{"num_hidden_layers": 8, "hidden_size": 512, "n_experts": 12, "experts_per_token": 1, "d_expert": 464, "d_shared_expert": 0, "hidden_act": "clamped_swiglu", "moe_layers": [1, 2, 3, 4, 5, 6, 7], "router_score": "softmax", "normalize_top_k": false, "routed_scale": 3.46, "balance_loss": 0.000979, "balance_bias": true, "router_logit_norm": 2.0, "init_std_router": 0.00935, "lr_router": 0.000312, "vocab_size": 50257, "norm": "rmsnorm", "norm_eps": 1e-06, "tie_word_embeddings": false, "optimizer": "adamw", "learning_rate": 0.000624, "beta1": 0.9, "beta2": 0.99, "batch_tokens": [32768, 65536], "max_seq_len": 512, "train_tokens": 424900000, "max_steps": 8987, "dataset": "wikipedia_en"}
Below are experts of layer 2 (counted from 0) of a mixture-of-experts language model. Rows are named gate (a neuron's input weights, with its number), up (a neuron's input weights, with its number) and show model dimensions 64-127. Each number is 500 + 25 x the weight over its row's rms, rounded and kept within 0 to 999. Numbers have three digits each.
Before each expert's rows: a language model's description of what the expert responds to; "mostly gets" lists some tokens that are sent to it at least half of the time. This comes from a sample of Wikipedia text that the model never trained on.

# expert 1
Description: Infobox labels, taxonomy. Infobox field words after a dash such as Born, taxonomy terms like Genus and Phylum, Latin suffixes like -ensis, and degree/prime symbols.
mostly gets: " Born", "′", " Genus", " Phylum", " et", "atus"
gate0:461489538491516507490504489497512522504555496530489512526460528492511477534506506434497518534499461559467528524552495464488478449487451491487547552502459496504515481509555489487553465536480487
up0:492463520511472505513501525536543542494533498518484516542472505507516471455473520465498507515466463549520536520519494474495530475487490505498504535486482507497485486505556510479556482485488496
gate1:460497505490517465487517473526508538469516499486532496468499505525512492493522541492479502539477492527504520505521466566500510486537478446530513494551481478503514466508504542469536535506487478
up1:499460504524480518497528461508453518546547513457550508487509450516554464523509518512486479540462517471477514493515486529485518516512486466508485517464474495477508466489488510454474498466517520
gate2:520519461455493493484506512484496493472521498520494525462475513487546528492462473481494455537500507551495463511493522492498529471492490499452489523518519516495478518547495495519531523479532492
up2:536508490469460535524496500502491463459549520512501492509482508486487461468479457502520454508491519538497535479484521515509481481495502488534520543492498474474443530527502488547518535520539505

# expert 0
Description: Determiners, table separator rows. Articles like the and an, Markdown table separator rows, and some nouns and verbs after them, such as died, votes, while.
mostly gets: " died", " JPL", "|---|---|---|---|---|---|\n", "|---|---|---|---|\n", "|---|---|---|---|---|\n", "|---|---|---|\n"
gate0:479506464500522523464509491466462518531476463500511469539524504511548523526500532460506524493475520514507482507497493525550509482542514510513521508505526519512552514475514449470513501496485529
up0:504480489512477496507526493495488456526471485523529460532509527522494469529508537490523532467499511527522518453537508525473486470530474517505498529504553501510543513516518445504487529524525517
gate1:470482483523477551469494549493488511485506519527505528473484508515429448519474512476461511470498515496453534490475479508516497454484481485446469470475472510490547515518475537494484457536479505
up1:454509482480512510454488516477494483523478527538491552508477514493481477501509519485477509553549510535486520485466472480553532478498452467462512469504492529526546456506473498523495531524492523
gate2:521493530483485504455470493513513546531458501471455476497515486493537490513463488503454509512533538505476476514490512529499494478474497487505467511530469500470490555529530540531477492461540479
up2:469517506498483488479493494501529541482477476495473486515525490469503506500478494489490510505496502529494493475504482446532463518522479483529499511482499479496462518473505519522507510495583476

# expert 10
Description: Section headers, table headings. Tokens after section headings or in table header rows, like Artist, Away, See, Other, plus each other and from.
mostly gets: "\"", " TBD", "See", " according", "DST", " Candidate"
gate0:480452495477497487491505476515499504549485492442521479489518492535477506529475494526547481503469522443473515450471534529499484503531487509522500473466524514458498534483468556483520513461501509
up0:488456545469494513516476477505530544536487495489496503490505507482514463504482507541567517499451520462473499469478513564522484486534500503513515515472484510460473504509507562506528506492510513
gate1:567495500498456502527490521517484509518488501468542455575487522520501502485485515501533504527459537488478521526521493525494452521503487498473452492491555533488472503517544538479483521515535494
up1:482494509504527533510503533528510515493552534497530509468474510493487477478455492537491466523511511445507493458451508507514486540519494519521506492519518519480521477539479459501541491525520535
gate2:505514538493463490499493509474520487494544509486492530506466502511530507543474480505485532493462522505483510491458480508529439518522479515482523455490483481503499513516485473504460491518493492
up2:502563524525462487534498490484468478515487540516453477511534516473550482472501518453486453528500492529496475434504493506520507507485479488464493492492516515467464460519492480486434557475502525

# expert 4
Description: Coordinate digits, first names. Digits inside coordinates and table cells, line-ending punctuation and newlines, and first names like Mike, Gary, Jason.
mostly gets: " Sh", " Mike", " Gary", "ji", ".\n", " M"
gate0:508521520473490551459464527487511496536515453538515560518543487465446512505503483510528515475471503533540496500512534533536476507537504522503523506514490492452483471474459492455506540526516477
up0:527486478472479527526492521486504492496510500477502479512500473517495468455495471509505514500509469516482513491522512513566542513497467535472500542495453507491487491465482450500452509522506559
gate1:479535478507522539499488493459469463471529462518518545488499535539459520491564454484441481480504522505514492497510463495513505540512492555477525520506469463492516480483549510466519502488490513
up1:476463473464523536551496552494488513478544493496517515478481510544544513498558535520492496522498467508538519492511490515482493538505443490524506501513557529503495480449546488532501540437505472
gate2:505515483451517504498521483505482524520493458421483500473448550486496535515563497532503493486460493513469488517507498504533469496497514517492509516519495472477549541472524470508496491497490445
up2:540510493547521534506539489499522485501495484481497466469466508488478499525539497510512503465509483549492528496491542521507565512502474489478514506488551501469522521477503460483510503524540482

# expert 9
Description: Verbs after subjects. Linking and auxiliary verbs after a subject, such as was, is, were, became, plus infobox colons and not only.
mostly gets: " were", " was", " is", " are", " been", " became"
gate0:488495491485513463485502522493518500525470553450521486527492536520502484509500468495468498487520492513495509507500491510469481510567492526498484480539492486494501459480516501488522503532503487
up0:464461489471499526476524513503472498482487501475515505521509545498503492541505536514543442520491502510498530512517516504483485510563457520486468503530506497470516465490521535488508481511517505
gate1:523525493509525490551505525514489460497485486492483533501482512480499528513522458483479484529515504509530488518502520471511520476517517508452503483493537501469481532515507487479459513475489476
up1:526529503470494477492548587490501456534513513502505422519537503499478555490489494528508535494474479525492496489470476476504537475494490483530492519548546538470486499487482508505482489515537504
gate2:497487511507501510505517487509472524482450489496501526428505480468485508472519568493456478524540474508522537535496539469506505475499504505475482482524485513456485540485523494499521509497501496
up2:467478505520480509477504469483470517529517499535528481505487522477480510490480467487472461498507483524506501513530509445487485511551539501487482482531509517466500467482530477533539501507516454

# expert 5
Description: Name-final words. Last word of proper names and titles, such as Award, medal, League, Championships, Records, and surname endings in sports listings.
mostly gets: " Award", " medal", " Affairs", "SA", " Records", " Trophy"
gate0:549507522544505520478521468482451524511484511477529518471493499493498533513517505480534481479564531508462493484479501507487498488539533503519495511475537502463489476459448455496501501503535510
up0:480470518521516515485501490499516504519525549527528459509495521489413486479493494493485499525570540532526467496521536488501538520470504504536485461483482500486543458512428471531481508495547493
gate1:446538519507525511482462494512513555441514521470508533493500490480508513543497487483528525507505449487521490506516434509485516521477509508493504488521492510484506501531552556479514506496497512
up1:499504493439496501493488485514522537521473519455460587493523488523484500517503483504478500502467542497474495478481519523467462499491515502459539518542547501495536537496538549515539460509460487
gate2:505498486506523540501470493519489462495515443525497543463514505464525527515515482526499516498487503527496546529509510563502510504466470517543508511474479508487473515490495496486512504493533448
up2:502468533475505482431541545523487481485466522526483479522505506521477525501501481483482495544490462515520535481492515540509522500513431546499507493466508494509477501519503473486531522517442489

# expert 6
Description: Digits, commas, word completions. Later digits in years, dates and scores, commas after proper names, and word completions like -unct, -act, plus ", and $.
mostly gets: "\",", " $", ".\"", " SR", " But", "-O"
gate0:502548526507494528496472522516479492511495496486529500490521543519455497525511472523508498532512474499494521491535530498549496475516494519460548530518497486474490496463521462486503497480490474
up0:520514469545496504452526540482484508512473516470533509496504485519450503514492476535512479505507435508548473492534528482535499506523526510482539539506505482522490505508548499425544483526495521
gate1:474513476528495510498495526509497521529500480527504532490486526517475514486534510561493501495505530479502492502517513527528462527497470498485489510527470510467485501508510466456515477531489502
up1:515499548518514511499526553506497493479502478496544496502492478509476519494491523452486479494492487453509456450477479520528480525514456489474516537491520492502502514478496524489539505532477482
gate2:516535520541462510502491510470475498470560495483518499510441541494482472534468466519503500488486483500489490543497493456566523514488535468512495537524515497506519483485508516547529480537533510
up2:482483523508534507528516537513488480508543515476486517500460502474456488500511463554508499524519498457515526505462533555507491529479494529479514515507490510520509484492474485525495518506520502

# expert 11
Description: Score digits, biography lists. Set scores in tennis tables like 6–3, prepositions such as on and in, and line breaks in biography lists of people.
mostly gets: " Animalia", " front", "\"\n\n", " Won", "°E", " awarded"
gate0:507527551518461486480498551506477491520512500497472527465495494482493494463482520529504512474515505494473517515492479555541480465494502536504510475526498434476542471511541472465512491480497507
up0:504519499495511505530510524493486516497513493475519481442498506503567479492504462462482506470473486518457488516506505531507477503491501515493519513487497515525549517502511507500503522522489531
gate1:497502481486568521496477552480508500474481483468493487513519506524486465492473487495482516483449519483512506495511487514537462509514449496479490519507575497528516486514483478496521545531496494
up1:492482480508494503471509537469514494519509497468521477517513525481464503510477458493495475530462480484499541493480531566535544509561497518527501549513551465491495462486505466472544466566501472
gate2:467476502516491521489487514492482513494487521491520495449497519549485482515510451484560489537503527527491513511496547481528436515506440577483533525455501447487529468506521516474490434453455458
up2:473479490512461509521459507484501511495479482478508491496439491544494501493484485520493503469451528519507507556487522481527467489514463529497480460499484451515514481516456474485500484523479486

# expert 8
Description: Units and counts. Units and number words after digits, such as km, metres, lb, -day, -year, seven, eight, and coordinate marks ″W, °E.
mostly gets: "″W", "″E", "°W", " eight", " km", "-year"
gate0:527523490539486518476499528522489516532513488497483518551525500502519485502524526470486493524559502521471512515489454520510527476487483412494506523519475483525485489537465459493499509541559515
up0:526542572555515511446493489507471506491539480530472500526507487512497493497567525483520521484523484504510538499456501504541481509481486498479477478503483442491467508515485498479511493525531492
gate1:526467492440480475462463459497474491519515517484487509496477527473520542499532502537515476481489505509533480503509508514489510491445495511534543498517497504503533496490523539515431487518552525
up1:486492492482510501501522473444495480504514486499512502482542480489529467443483515490479528489497495477475526487511463502552510481499490509457487535500512493462477513466477446479464530500514485
gate2:481501503483497506527462540480497511495518529489501545480485538491528497545471479517471476500513485498467496474544477507526480491506511507509557504528522502514519497510509497471500523472492475
up2:469520521495446505491468546501527518488470525497498520431475523471504503532474505481473520502497446457524457459523486517510506484503481450533507488492507514519509511495515489449511534484516428

# expert 7
Description: Word-start fragments. Short word-initial pieces after an opening quote or parenthesis, like ter-, its-, Z, N, plus table pipes after names.
mostly gets: "the", "/sq", "loan", "Gls", " Los", "Pl"
gate0:551487520459501537511492539489514510509485503535481487503505504509481537502522519453492493513526497494518484484510472487519516497485496473508518554553483557510513438506489485460495520502515500
up0:542476470489482486505495524510507481514498503543505515510492503453494494519496483460471521519486490504543498506515463469526514502466503499528502495525476500529505440479480497430515489480485480
gate1:533457485536489531499477545467524513502491488483531492510519491525518495506534484494492529502481488499537447475493492498513476508479528470472528490523509555465475453462496494511480485489470511
up1:496469502501524492499474489504544476502477431514537487547512524541507511482491523495485486495449476468546483488488517520493479505504494501509504523517520519517517437487528493488500498503480487
gate2:472483495466481502469537525495509469528446499544532525526470518479520520483527489469487481513495489498531516506475516499505448500548478483511525468554522467491495434539527468487482467536463515
up2:510482463506488461493513502482511480489450513524558524512483514511507527502538469527490486529508489491520531506512525482488478462505462488477519482506483522527484467484528493525489462511462587

# expert 2
Description: Opening quotes, plurals. Opening quotation marks starting titles in tables or prose, plural endings like -s and -ers, and sports nouns such as games, hitting.
mostly gets: " \"", " MPC", " forces", " '", " services", "ics"
gate0:478511494526515533482510482493513498492494464502479496471458521461489532536477463515510507448495473547460521464482507490481460553487484511510523522515498466508534525506536509511524486518512516
up0:484471488474523534502488481480498503483474459508517492468533501491483555509447452518537539445481498523505488498458488524480470557501475511522503509474492463527499497514525489522529529493533543
gate1:483514487532490496487552567500503498472498486516489493490499501507500470474504435542481467480505508517475529480467478534514508499480566512495453472520474514486509502464559513513526487486462465
up1:517511458521459489519506562496515489500493493497479492483517483527517530488477479542500461463498457494514529494446492543543525500481533528529506504494481504536491522504496536528481464505468455
gate2:469516521528511511488519469497486481529512477554535553485496504491502480526449494508492492516456498510550517492495492454481440475522469527521486502537493522445518436457476474496533515462488514
up2:528526510472481495534547481508498504509491469493528573512529508499486551506459506525515503550468448486511530511480501456508439520536492519492475531500505515461516438466495507503492487528461493